{"num_hidden_layers": 9, "hidden_size": 256, "n_experts": 48, "experts_per_token": 2, "d_expert": 112, "d_shared_expert": 192, "hidden_act": "geglu", "moe_layers": [0, 1, 2, 3, 4, 5, 6, 7, 8], "router_score": "sigmoid", "normalize_top_k": true, "routed_scale": 1.0, "balance_loss": 0.000201, "balance_bias": true, "router_logit_norm": 2.0, "router_bias": true, "init_std_router": 0.0388, "lr_router": 0.000342, "num_attention_heads": 4, "num_key_value_heads": 2, "head_dim": 64, "vocab_size": 16384, "norm": "layernorm", "norm_place": "pre", "norm_eps": 1e-05, "positions": "rope", "rope_theta": 500000.0, "rope_fraction": 1.0, "qk_norm": false, "attn_scale": 0.125, "tie_word_embeddings": true, "parallel_block": false, "init": "normal", "init_std_qkv": 0.0347, "init_std_o": 0.0, "init_std_up": 0.0347, "init_std_down": 0.0, "optimizer": "soap_variant", "learning_rate": 0.00224, "lr_mult_qkv": 0.7, "beta1": 0.95, "beta2": 0.98, "lr_head": 0.0054, "warmup_steps": 200, "schedule": "wsd", "decay_fraction": 0.896, "decay_shape": "linear", "final_lr_fraction": 0.0, "batch_tokens": [32768, 65536], "max_seq_len": 1024, "doc_mask": true, "train_tokens": 325000000, "max_steps": 6919, "dataset": "wikipedia_en"}
Below are experts of layer 3 (counted from 0) of a mixture-of-experts language model. Rows are named router (the router's row for the expert), gate (a neuron's input weights, with its number), up (a neuron's input weights, with its number) and show model dimensions 64-127. Each number is 500 + 50 x the weight over its row's rms, rounded and kept within 0 to 999. Numbers have three digits each.
After each expert's rows: a language model's description of what the expert responds to. This comes from a sample of Wikipedia text that the model never trained on.

# expert 15
router:525524502441510520397647492417539573531516469494522425427532535474487479482434555483530504541475544505518513528478480450520514569528588539539524489531505473534492539475510478371561537389470491
gate0:484450498513522542638526517362566493460534483457494592499504421495459498419499438521535497494524489398470462525550394467462539474489539505474541556462468386462543435463470544470470502430515456
up0:478506480534474484531451489533486521516485506586501465552520595500489484563560550477387483447426509597492565470459437538470440524551524495489431641565558573573499558517499498524498387533481535
gate1:498526472494492535469518501407433549583571480458499482513481521553491566514487531508499560387387470470423557480365520494483526560614518535524543438451416479569547552563471502458579635590439470
up1:438532461411517574506509539515507432461515474453517439535515567492484445566448493510495471534443475518510442569654402548444504509441458454482426496523500556380514468489446458549503345418444498
gate2:436537488485493540548516504363463500431531567502475480560539515460438531473496546427524517488515528437338631521536508553433501516534522590490473596544504491449488543550484508393583502469582475
up2:509530485477543461492490396465516447599526505394510563561512491424489496510486389494657518441503522464484552422460497555513435447477516514465432547473484496491516531380525495442496460559512449
gate3:510478415398438464426550469494469514470498469485509533602508457580466569496471530488542487474488451529465516467606469563542545513449537536500539505508512520511416424462561530465549455548544514
up3:464337546516534518514495513435546442580409436541454445520507457508447474515535528476464520544474480471532484492493518594497560450484439570566447585429527488506491395473457558669452486424619553
gate4:507538520403405472441482436436466479432513550482607546501629539536452531526403470424483464487505576419567557424456452533556468452529524498563518484474457563509546493472461480480481443509525503
up4:482484510534493482476519413522594456495440500536447404474504522500486542442566589480490466554443592439527483590561396451480470548506453535524531598444590561466531434528583490473469491536512398
gate5:472497561502634484457572536451501478414547542468520517564484443570516429497577515492513527461469548455493591468447554431475435587482476528518462509528529561483573480443513454597525468515501547
up5:540498434457383476487425495553518628493411470520477517442531574411500474553485497505432454525521491564529388494517519558537530428490517479338589520511526477483374527429515545446534542512493525
gate6:416508512441399518508496500478488493556552488464414545483484529519448525470495466521519512546581413548575464505489490441472591578522483552481475447480519440427515433614403474463465623485595481
up6:607504489600574495457490532510519393531439389500500556481527454584561395536506501502538510474499555484453572501494503558538367553518431446501548456438488554512473518497539498589638405530392503
Description: The articles a and an, and single letters starting or continuing a word (as-b-estos, super-p-owers, D-iameter), often inside tables.

# expert 4
router:480516525374454580480508545454560474461484484418529545473457488523562551478496522451496580471538504429462390479451609519477489459450514526521512512487574505523427439579519495418509561505584433
gate0:459589470656408456394496519508493512506458452335530580460514497508509478472531576512413464474455570574561642562496452409540555357494564462487484483516457458514543503542495552505494515481489439
up0:506443540484545503484488511593542483391516505506548433483465486450463455500515429491476454476533547493476508500530510422419609442535390530483472554458464483507578548466467510535447508541431466
gate1:541486509481502571526598545478558601550545503495567609453524553566541541467501547469552465568450433473514487547482557545566526433482455522474508514391444428436482510587455413484618488546462479
up1:400606595533444388475525502447539535504470464430398423567537442481544549548554529441513527468460553605526482553522503467442497501460518498425494508503575473480475511456449618551383540619481485
gate2:534451581442515423461453474486591414534513503473392425420549542511497499492482483385544482509512471435496653508495529511460415463442410601528486499524461470451410476480604437450563566481472524
up2:501491441529506491515503521542539533488487425513558559560460447507561460508518525508376553475419430558510471500512456473578572564570491514485533509489437521535567473532438467508493448519505478
gate3:538449441513542482451440463525471618532537501513446484548490483501473519500415534489544505559471545476516465462555507591529554521533501548517568523481578454544569501538485507430506567502531590
up3:475461507473502445503458505480487589514519506486500450475488589595489562515504581485590558483499518452559485468461466608414602560348451554525566527486519553517519529463547448427500435485600530
gate4:461441464427496579429413452482492535476598522406607522581546488546583535363512538549458557426456504431437545523495428497490561426449426499511498546413527458528507489514495458543474418500530533
up4:596645453594483432561596507533529424497458488610409534453471491474478455612486435452508388587567514511640467513508556544514434610471570523524496517557429517494548485558526557480568523468450500
gate5:455485535431490553530504459598448458558480426594537537494550551521540512500520486512498525472575504554491475443565569503540580531576432547498463468518458528489436515594497504511466599487494501
up5:503532430509475530458483438626488478549490409558380431540509503514500488575439539461630438521577461524501475521539523479543472489563417461402510465472508414574482538455516550550486587477534575
gate6:450597463471584505498513493503470442475600496368582638396482521527503489500564431512476472467410563514455511483515480622458582565522458542507528588531520498505461566572446458466518462496541542
up6:544407376529411470534472510553523508434433496586507403597521489461444473533556488491455413615499471536495501527508502391579460511414613495470508501536503514509435543440504620460553557466519438
Description: Prepositions of place and time, mostly "in", also "on", "at", "during", "within", after nouns or "based/located/born", e.g. "museum in Derry."

# expert 14
router:486515544487537455542505459467563485505559478468553510506484396524477481430481484547507418480539543469490549496589552485521535549414554564469539505464472542433460508532536414479475551548413588
gate2:551500524463450364491623488456494509499421449524501516482488520577492524411511444366564553442527434472573563555462519508531476569517539536539465452474517562452483410621480501385486526514500437
up2:530471565418473529470570443528460571439472480433576500517434510498497535516562529391518480467459538521581507508381438441475467395435540537589555527559491564557534437493492462465457601415390508
gate3:513488494545513610495548525525502572459567480464470513463534487567419487467422363527466439497507436516507604513533603527501603521533486492549579595445470562571471480540523496496543468517523378
up3:434449557453402517620482430526488560492584475476496438448536499489521510461507429652481556484582503523483529421500541586556545609560487492584474530409548511491532365408546546550470557528482415
gate4:487506477551523428551543514484437515510516490381514539515428464505517483496509503461441517535546591578449488494499571542603527516502467458515480502525471574475579428555446583505513517597474485
up4:531586483538457473476575538459527455462489482428588514541534446368514513523386534390520532453472443484574506485497542544491544563482481524469455529354491533553547449451522463486566490613492575
gate5:627450519603403506481511497503552556523555449450481485424569505460451499472435411641513409513465587452504523561560581533521551583442609530441533591423454541552440465545467513490443557453494517
up5:469428500540523491518496518488454446490483541492463466464458518601553557502525507437538506502524465621547469576583394508582536435394469430383578446526546503436529502550469488535584458409450550
gate6:538483559540656449603501559547432522493479500452539596515447437496522449356423524526464490477602540506492512457490450466567534527543467452435518526516484494414462517452515460454507539495395477
up6:519422552540533504578439564527434529516477510466566585395495407512493493431517535451496502475506469466472460498578427517432462627522529463525514501485526442452435462441557579474484519529466485
gate7:496564561508477584442536549526457569427434502416420532527507493539571435561505499507526515501436481372412489495559444530433468481369463566418525508427574470558495484573436391521482405469462500
up7:503579477552488413610479525554525456496508461499468450487499465535452520453535560470518499456538558357516517509538477541579601459496425439479493453527548554490496583557523479495503575475515589
gate8:554614613555495427491527475453426488460476441531483501532565562513485532532525542538504516565493444529583502567526571448544488491464526505481511503388474506511518519570439419505536549537454451
up8:545484536525638540595531530519552447460543453516572471557597530497447482592533466483530461555536419538499537568548497554439576429505474528487593585584440537446620478528466440456521411408486533
Description: The prepositions in and on, often sentence-initial, plus first pieces of capitalized names and titles like Pan, Van, South, Out.

# expert 11
router:589487545455504533614418489446557482449537563507592558509524505465520483468491498432534563545480491506534555469558514531481527473439526403575578491474493510429454471446515503519441436503520535
gate0:493527542467487443495494483433531519526520524443589435486533589529597592501559515589579516541491466516383617513583497583529571476391607457480533527445419508537384557500559480457533506514499492
up0:466486494485421554464439548507450573514555499560520453392424572517553495478540486514459588498529460616444577470585546515573549514480592441508546518353437500552431432580488470513557488526512403
gate1:503500510498473498580437496476503541585572558482472563490540448541456420404523470410533409551530582479507556442509525461430562464444492578508513513470505481527549450487434436507472524482526512
up1:522534518495516505562412547454536497559483486461446539464492440553504440397509595396580406555529608494516494471499528450438488446388404563518542567497526556563554505473481521460460525472516520
gate2:539504584505535539522569531519412505505540399477536562536438558480506580523493518528509575503490541533563454528529460538543602480438474557500461557410453511575528532503492517494498558515468486
up2:521505616564434464506421497478521467522525453378510513470463561505465419521479480428595437428514539522463467539444529447510528509494508563565557458507473434589547555466585518472485434454520466
gate3:471473512502464444458486520459443468480545540512445534485461608549531453484427529529472542508590493581536505476498448462452552499473567456449605471468508536386411527502448457497564453486542541
up3:469454595490420583451449562477528465499549549459484446507543428476551476590536454496623531430519487495437496542480405446560549416499480570499522462445398513468428471559561463491485540461436466
gate4:572376456542526420561590591468422440429516430439560455543540430487498501427509510485514502591569460505621576474523463490452544417535505484560497566499487526465525456384447448530509463499501499
up4:561431504506523379550509511523483476436494503431539435550541433494555551501459478542491516602561431551582482491526522489395537475490413467494526536459494526355501501412471450504488508462574597
gate5:521479487503480497455562507562552553562579506464520592515549369484504583503516565512510563585532463440477529512484449477465467490551548447572477346483532534508528546515425487471459474529492500
up5:482418432547514514474419471479409589478555491419508523556519504588466577567534497477436555540483501523488467498570414512643516405517559487484547426483478500487421530533526486569514561553497493
gate6:467503580431548567537515465454525524513525466506360613481533449463547431496502490508565435470507433528482540515524637578458446490479460642499484525537511446508486622508555440480504559580532506
up6:423464453470519410503580532530549542574441572516564438544513536437423503541569512437541455549576402475543489497504561526528489499524518562526533400468539374490499437522559515449439475504526560
Description: Colons after infobox field labels (Coordinates:, Last appearance:) and connectives like about, including, where, as, because in biographical prose.

# expert 33
router:561465542546432439474489503521525485483544487518434574583453510496454485555468499443521526548540398526542456535526511503396520601579460514493492484635476602494550483450437525498465476531526539
gate2:401519494465480496430524496464540469578543493526542648530516473550570528504506333455541489536525454406569450467488513406490514545528415496486480485519535624527450513479488457444433458518462456
up2:522531562432562481489501567439479444475546491472484480467520496466439514526534546479551468545515495494484458528571454576502558454536458438420532564538520465461491512535478528508640410473432553
gate3:560467560512551534480428512513489550553610448498519558525497538512464601512524403436534494502558479498539411619553503487500579537500483465461430441559501529478467484529335528495454619504494461
up3:465478486449464479492565523572531558525507463448528452493541449595535426494493485489573574446505529507572543416476507515458511587495530522475559576473495521546524536469513439459494447495515509
gate4:504518519596595479499581440576477586452533502478597543503522512498551517555516465549569476611473504550480506550536525609491477573544527460510407462484515489483476529547507501519389648451483503
up4:558564428583506534510469545477529390412531490508501458502461510444594490533591566515520516466471488555418464566466482513495501538544423475477538474535517480460509527569494456518539495436487515
gate5:502458567528519498454479493488468550438621536505528499567499541487558542512436495457547489469498493456388416494450598514504547552451544437528475549471620450433569489479468476507488521476481432
up5:431533360482427463522478503510601478510421446524549578516509520478458525530515538501470465541523499586511551632540367443497463465532516547470550401504476538556488635521542533444532545474546487
gate6:485394509587520560477513521603502432510530478422440561507439471535509561496449452475505542463488532568513449526475478564482495385461428532524477555482552572550512593554508540533494505482435647
up6:504517498357456434554518444478540528439446625527538496462494482436509516467471534493467443536464547437451515490563588498495505529522461450516516427508468432503448536411497465442568602522521432
gate7:555444561546538578429455477523588450537467434524404515446382474519546519524436551633444479509516502447509523377557557505540559567463487469507440518494525441533488513541505524497557530466448560
up7:548473519448543506478487517503491494554467529570474543450508457481538476584454420556487492538575508485428513434546438491586505574450460443533430504548474566482502449590471500490528610471506585
gate8:439570553590484525533519533529587603519594568470332501386475527533398564420468439497447421532443446425459537479513482496503504455436526587578609498493505490539583553397520529533469536526465365
up8:471548519508426441461505565508463472501530526603607429507423543528512589430516561414466482540469433465503523465496446483578578568542602485524555426472546506490437493553509503496464469477558431
Description: Closing parentheses after years or numbers in lists, line breaks, and sentence-opening The, This, He, It after a period.

# expert 44
router:547450562522610587492457458491552492487473475469491491512476467501418424522437504562537468547477526374448529513540538534536526467491485504478479475443497427496482603506505577570491463533512420
gate0:553452570545414512511469490473561549457409496448453474578605457504499523392521361536524368473527472465492509482565456517544418456537512525419511523538510415562567434593503545491562517436536428
up0:454532530456470522452533515569587486456498478568523509479518533455481494485419458461486501556537529468504499362521515498520549436488572523516479543429557470558452487470457478445473516467445540
gate1:501415500483556563536543482517564461467561531381476544538454459500486464522531444555590509527448486519458519615527528522551541447427514460518545495472525426551515523524540613496480637467616541
up1:579694531545444433497419501406469547501494446555471575531527522472519423622533551512418456526538536600578439526502552576466470575444526458525394461442508482490469425453496527473617529479542520
gate2:504557541501675463571507495517525460498564609506465481478536465586514459379493515477496533583585556472447456472541477499538571442433499524424438526456512444504477548485454573673514547493513461
up2:464420490473312560419492550497544500483489429505488522537447537489466551600510513524491434360460470538546509532442508527458470551582462468538551432479540543481505477520525381382461429507488527
gate3:522511555517449487528478510520458468541522572504496526503559476467442412491489623612469418498441498507404560515472590453513528467495440397474515455608507528519546559490545513577487475515404512
up3:400525407499562522540511459586472542432504439450535557437518411480480467546487418540540499509483464498456463551593488444420451479507543537511531577460467535434416493485451454465461642427451586
gate4:490528399518576552545522535515605525550469464512438487390579482496551586526463503530449349409487485521475446591518471521510437461484531468494610513490618529407530543500607525597557428495477478
up4:482514495518504584567470467517513462580569420484440505424620523476459621565449484482547447419480429536481466518512470482508441430434464507544549507501525545423526510546600555540473479508503569
gate5:478453488556440451574534420514293516538507500455461525563470516542494493595600504554481555522552574449444525515551470468528570447562470479441514541460557540453515563516510534577485468496395482
up5:516459493479513454508399504553508520451520497464482487486506420544534410561505490517463490535476549404620533545529446479572414593518526446441608516558465438558448504536523465483386492520539435
gate6:577450444522556496558476497470430411524455495470471538460412585497408499450583434550534556502575520468419412514530505437613629480520518436497510482458495472488558635541559431590552469458526542
up6:583420433578445587578490534480452489516458490458491494537478569557427518496498450581506552512517512447452482448532477489563643444558560481450447516515519499456542571467552494537583540471531507
Description: Line breaks after headings or short descriptions, opening quotation marks before terms, and concrete nouns like building, ship, construction, house.

# expert 34
router:449468434454545489472539478461487491465553489469453457490591485562449559567520484517506486550588528521448431562532518592512425524494484553382569514564423526467561492481386540580567423498437516
gate0:581523525496459565491524417561474496548495484579441619544519572505451590474528565525554405509452487510477476555588539460553556481446467503410485503392470437501518496509507496489442491498613483
up0:461441480522459453495477527499614496487494488484459443447465486575539485448480441432440481554504436533511541404398478549503470502473419470467616439494510491483476487380500486548548418537495640
gate1:428557560468500454602438448520514468475599526462484538470480493504502522477526456526439441527487574488499544497457534589463466434536529524397445518515492489476449506516544595501624614542522576
up1:510498502470438453559480491488430514421535455538540402507497502538411531452583425572493539523501506508531456415499571466454459431539607489511594518507553488556510510500567514460596542526511549
gate2:405541435519539556443514507511433557520597515369461470532581496562455509545469523446506397593490566497477483469552559539533449491558491469436443610464390493578486447540475477506533480379479440
up2:525498561586434412536513512504521546478524533492561545464319489537438458479446493604481422471476497514490496574443440480458493417426532528595551469558573494537435556454532491501383456534508520
gate3:522482525601537480511497540513567439535577472532419558411533557494462504480465450448525491542458457560514518527506472475405575400472439482446456614498485530565426531445426489546585484461582512
up3:492570455446455480541531393496492570496576482479411436545491607494579434489504550585480483462443524441503456514573501448531454477449503477506488546494596518591481582340560477463421587502512616
gate4:586548481558478488493504507499437556536465637512558432388507526518579501468506545476629425486456570617492557520458489559434472432463409499535592424493414501481436409515483484556567411446361480
up4:433505592532470534495475489465501445473475407558468606578473417488509499499484403408435484464463495391521540510554495381503498606566582507487494538539576459556545537449482480419456591523579583
gate5:471493546466536556488467472386430480550517479395494569529524458480583541573507481430447439371452533517486567538575443495503517493404444448519414599451558469516448483586515500489573485383487479
up5:487456540536491473471538444560558456541500566636600405505495474517477503556550521496450506626521479522505486535384559501510448495533495496500545430550505567442488511477537502541397508531490560
gate6:493569424489520551557449507405576549443587451561526500573509515481441484508526475495611512509480541438512541490515463491556502520442526510483525540463451463462394472516491525475473515474450538
up6:494509506560420440483497574519464335576576521490470544442541538448575610507416626492434525530447488492481467480492449524486486453535518491449534530411657548525489597512498554511550478491502478
Description: Periods closing sentences, often after a number or name, including ")." and "."; also heading markers ==, and initials like V.

# expert 17
router:562522563412513526540538518528586513563451478523558561524539508422444463444477553532462485483542498502518474560423542464487552560511553465469526511571453561512473480540490482431470504641479563
gate0:422489564556387515534510495500498525536513527440503479507504530443463480545519462469508478471455514469575458514460568474559458478450548454531438575449530453520557583505437546512478519584514429
up0:576506496453602487516461457463491587560483466544476498398426499478545522497475513511486549507448469526424528466468510597449494509474483443455559503502487463496405466470616494542478533392513528
gate1:462499513530482512551499566486485421536453534374434514434431602497446476480487472494552521498496502408507510451434467514401555567496526512436481496663547508397439496513457499518417498495492433
up1:479466519475556531513514582431485411494436484533404473497450509501535522489552542551469392469429471442519510411535409554574560458464486517537507520569530444450405538559451554481520473471482425
gate2:437480465546485463486518450522532484528485548470501539359524554475418434517474495555531553456516421481496505534447575544563518418503413548486502557577479488506467507439530469501580565551534516
up2:407407477424478518536478437573513577479481503482425473423557483592432482501467470577479506514466544392448511489531481475471477420480480517498515470504469415545511561501432409518529568559399548
gate3:503439396535444518552437525543528512479478405563547521418571537601538575446560528542511534456482483489474548507442492525485480621492439511437485581528447498509506548502441532478508516556598428
up3:489456513564506530460496424445450441536521448574503506558409556548457548461545541494459552387555497544515526528466426560391626514501534497478505511453468572550492525526433509496475407516473522
gate4:519474548434489544442548468539512562429487573476446523505461520539560547568460533543471488508528493518620512418586397443505617464497432544456474588533534417517492530468458532562545439551551490
up4:471527421426476441527603532438447464480507500582414523605517469507508529523539540422436558566557485462472566485542440476523492463459545503541474532524519520454565464551553519495563557579563452
gate5:494492493472470474452511513491439391587517579454452485507449507492540396516516467515468573447537489532488486531564514533527482585467446517571466434542511553529547540475476545403492507510602501
up5:447482538597429562579446468500509396573544594517480479507514536550523503412553470462417493584510604518635502510574474508499495578434511580563449578543469566427557479455513538517527528560559417
gate6:517406531524479504454580429411432484510485521505422511435590542471470468514561493562542475458430561464478547475579553556447525498488460415432542569517551496508526413613461516453560548472538550
up6:433571483464508510507478497512578535513483525533494507594433502545511581372504496474511457562434436554455461472480541511507430407450391566474438511496479523429539520562529481526471523438397465
Description: Mixed cases: table pipes and numbers in results or review tables, plus ordinary nouns and mid-word pieces in prose (manager, Vice-Provost).

# expert 23
router:532489496519532499509559577504514523523503432502548440548492479480432573487380526440537486549469573496480499526511442561420433506443398435532640470521550444510583498460545517551472564425459532
gate0:546564420489525510505548561423532480577588478474530554423526494519433392460536539500509558500531471527474500411489480420484572403445519495565523506425551472466587535481518504501451506536495495
up0:555407495455506487505465529573505482456486554508490425577528444511512546429474457539545427430534588485535499546535592482526471603560537442508477554558485478540427417565457479539501543535547516
gate1:475541460493501561483571508536430586486515502505533550543524525523517465472508496522596540442455508523529466456522514488359543481535475563522471446476526439541594386466520565515511454427490467
up1:443446467507456520517553563453464508454451474433465564531441457435471424583365488472419471473502547433529560433541627467411506548469470412533567562522475605437502484466531496460504543431528466
gate2:567505536474489565392512466534599546549521579414596513455482477517448502456516552535451408504484605480493606474515610521488555514506471482526515555527561537534503534419467570553496539456473458
up2:540420537543521507563404442440457479555383436520428420495448476503530508574518476533494518569521446545484430507442444459519443541482508490525433521542429459448530466499511461447604469615561546
gate3:424437506578489580595545449561477486527479465463510488439515515522522467537415473478443476516568632456489370457489619582508493507470501524465479482599509534621481560496475452498508518377509475
up3:481541524483464505617515419552515562548559462465533483401491546549490529553440458482457436591536545426490427513578548567484530521426490503500378450646601526590515500478471465500450463407569470
gate4:525530473503529564505552517458571598437450526464449502648553492495375494538585579529508443509465582555571470588476421559493532382440510615482471536491566416478484506481490489554524509524544486
up4:463512402534486533464470462603547548485582521505506527485625593575378534527611535452550492468540593464567485532438476465498540460456467570522476561489492434526582559487414494492536546463469571
gate5:471448465491545558481544452425478503490490513418491550520501503414497471454528510542557471501423599491437560493607451485386531561497538467438488583457417527485492467477515521515577494584455511
up5:472478412432499537409525553505487569495407505433537509583533459505504574542495525534502474592481480488582485518595493562542500499569547440493513445498480524646547539516471430371588500477447478
gate6:495604521465512504499550522594456524570480489467348550478495457518424419560499412487552537431500563482587537456589573490529471531444490552462433478505459540484589512652516482551482553415510495
up6:404461485483495448417493429464589484402476484494525479408510555478518506518511579461472475498556453574528488523553449544419491513510512525524472608558495424458414443411391459563469422622560443
Description: Verbs right after a subject, mainly was, is, were, are, became, arrived, also line breaks ending infobox entries.

# expert 32
router:495425506462395494544441439581542468467515472493476617573545469450531453584502469585491465451536475478513438503425626517450459629486421541472481499545474668520437499561390482486559532556477540
gate2:410523480552465416532513486472523482400458582430460453564419521563472489526439538611496420465514535524519392527483477507496454531506512510533508483464548514522513499574338465481534510501515454
up2:560484563498453512468502379460486418475429457484550541567521579471527483452528427432494500505536523569560605573495481479521426429472441576487537506496577429493419531445569550440529487570502437
gate3:557489417527531525499500444476488483462546494530553461453495503535609566573528495520503418560507551541442479505441552581497519531429398489488512588470546562477493443637402587483536431524493491
up3:454447446472507427410502411441520511512445417482461466495510507497508540576430563521518476564507536498475473569458482519496473526545526457479441517447588532427551383520380441479497457442417553
gate4:527479551498464417466529471619504479519488537461511530542456501581475491521536540494475558570484443456474542580537511484486424492420430498542586508455520527628520510424442516495450535520482567
up4:443537506469541556578555501429431538467592472550539550486490462470508464494486415488522465556516481549536549421596459459455606589574574451470514523533563482467541468456578497431525471513504478
gate5:587437496487663542485518504467580593534524531498457469496499567516479475519542447491550462516546434516527479522507560538447454472510531528441417473547454537504539476513444529502515549430511576
up5:442536439488487390524472554528516461517369432481468474564454477539478452534489525516506550474514528388536365478466507534543438571457560514593463491582527486502448457411467538456409529499434560
gate6:415460447500468484588528499531466492588485490435383529474568440478530586537471436551502526489515475457522486424454501504529595478527522515423493516441451509536505557581449503535620541507530545
up6:424495534474426503551574485501540503484479445454528490452443492606561504528568506529458411513479520456534516534452414495510484561549468558519463412549469532621441642541525531566485478522489519
gate7:559515546474502571560421396562491494489634538499451510459516438550496480485526318519572511561525576484440457556430476538555518505519537572432480602524575536515558513547508569512536482449509452
up7:607468457484591554507495508532457480502595472512526461523451384500467494505503417492468543526509493503448498571414483459496444552442521530377478463559512584518538431533460555644485459529555406
gate8:531446510508446461518488426459531530493542540553436576581468408499480432444404481452589484461484481573487467525502551517509516550520528505463491541483466533542467478481485561561472453559478482
up8:523416497507600536437511429559480574588510501482523527471483424428432506401451503494476507501544533499473563492510556526524514476531439518622542452537432495516467443555574535497481526469488467
Description: Opening pieces of capitalized words and names after a space, such as R, Sh, J, Laur, Rh, e.g. "Rh-izocephala," "Laur-ent," "Ray-more."

# expert 0
router:431539516534562516479451510529461468535421527449568540557551467401520416486617456496499556586440484386476421447563486500544616473434484427511633526555547541550499534558535427546466599515477433
gate0:589497433511560527522542434589449478466446512477484517573514461419515523511633571520568521508520471562508504451457329505557615457459450489494471599565478506424499486550410500478412463453514405
up0:519470523562497492531461440528499445450440500437492448610439487484477481478564522573522458435476512513485548482470468435450552486535484512542515605557517488438554473545465452404437552492506364
gate1:462505512509566513522469531480483527508501537425547447576481437540511541558537483477566507568475625454505442523517561526509485451551466472432507478505533574450552448453478361505556574447539511
up1:536521550483521500508486524518513449430445498535517550469477603479513415570414499567500493455560586602521539530550524483497492463507438632469551472499501540404417424466531540544564541380430515
gate2:452491467526498601472436486516440422523472522486555559498577571489467488503484428554547503533520444420501498605456537530499513494450429463485520485471416501521521603542518614507512644560468536
up2:543542481561487557494478439574494433534484458465547542463530558541477505487457433535495557638514504436470510546543491522507475530522510509510507441540411439541446541506562497489500609513506451
gate3:574495422519460559556508560483513450525401527461558605668529494576546503434457478445432531485448527412491437398577552409501547545488503427469530495579507466490465555504413602414449522509464402
up3:529515475418463510538496454424501424517425528469566577682459497536494550428464493500448500485441513471499395457563434395463571571497498407519533570522581487435458504489481565436566496507536400
gate4:423460455541582492519535543477473570556529465542505486484555457496445515461426449510519447491490584546498499537419576612591522516556534523463472601523473395540479496579580491499480489478522402
up4:599492560404469453452457443550629420431492501491435520502473499436589497551516474451491599478540498463559496543592478415366427464548533470494546446507517570441482521517520435525563429553486603
gate5:499480460548572589439554503416528531575583450481446531566540533493459430556527485496416553578415512521464506499388487454529498523546518515457487552511514516518529584467481450488537481423465488
up5:528488484500557540411510440472504584555522522578523455436521547469491535465614411512414614524479499465467510474487525473519478517479560488517505505530490535429457526525454559522514457496426516
gate6:467562568456488400566366496475464488524447503457518485510470556413518486443467466561469496472544549480498452478550385591468485473592599515556485577436584442537522547505472512522476447501526438
up6:486493431560503549512614448549505470516507535520564509462477458540473527511503476503471572465535457556531582482478565337564499527497449484414448455469461466480518489463560531575491443507471539
Description: Commas and comma-bearing punctuation ending clauses, appositives, dates or surnames in citations, e.g. "March 3, 2001," "Dent, Lynwood," "23 years, 60 days."

# expert 3
router:506562515660505521573531498466470521485434564438551462515518477440616517520497563541522496542517400455464529614472540621493449546548541429557538463505518444447584450447410483550579365561414482
gate0:424475487620539525532572476591517529510484459387549477495486407527511490485482480540460517573516511567480503525460488609500470532438583565476447413414466533536506503567505581527539466492559497
up0:514473497380543473508526503390522486491478558548501503551456550523520520476507538557428462470588417553557478552574510452513549456496455463484444448519505558518459466634387538534501443485523403
gate1:505547515565537501441501550474502484431513540428549424516462408498486492505500528440524522482487451484595546527550476584463516512435619625460475504512459579542438564477434474491560546425502588
up1:453517548491553541511391560519525494439505495543484506492574430508488484421389508457436503486460489518539471422529471511461435484520534508478539459507407634511549525430538522472509400475501465
gate2:414563491598450538507478447488572474512521539424524531531456481584527527474456590440524446519445482511613500562514411453467441524489520504530463512550547522492551554434466485483473514595413442
up2:482613467549470538541461457516550523477503626519511596619528511533573538456455535498473456563466514444551491544462467463505445458509542498565416448539463645495479509484450480464506514504396504
gate3:534518519570545454528464549505538566508502509459607525416455479405424517529485513389477426553567358508546596560546551594417464531528471515518588499490524495552538552481490545456496504491423455
up3:460473456432441515502432512479530506500480495455491523561490541560505442421497526503499531481532614547447410470409486355540459498517516504470405421547476439474473510521617523548529426562583467
gate4:435587515525496482478530439501526388601474488469497573515418493505475476481497454525486461616510431624483499435607528497464499493447568497521536451454560483559538474473580526544507509425463502
up4:471476515522467509534498535537460397507482429445429493533414622524491441519482439470495540585545479541455558448606458584505525540486643485562475513499526521457559507501541491544595602418416413
gate5:488535491561499581458563397449479460520513564448554517476528573460546473499456568439451541586569559523424652472564513533504514495415484518597459541458481403469435461453457484540541458444450466
up5:590500531384430391484492496519480527429512517564587412504543408425479559503571522544477475508572409438514468502509496448540542472473475420511578503521569494499559528508618507428460482475514557
gate6:411517527555417402544474398494475521478440498538554440459507457610424456499605520492457451482474519413458562517469540577501464508482530435494457556520549520572487538506534506530520491509517502
up6:507470583481437482535536486418556483527505496490436527401486530529544541461535445535496532419484504493377447476567472505587520490371464484548562457543545569508531486562437388524481529518474467
Description: Opening parentheses, periods and commas closing a phrase or name, e.g. "Odd Squad (", "rules.", plus second halves of place names (New Hampshire, Real Madrid).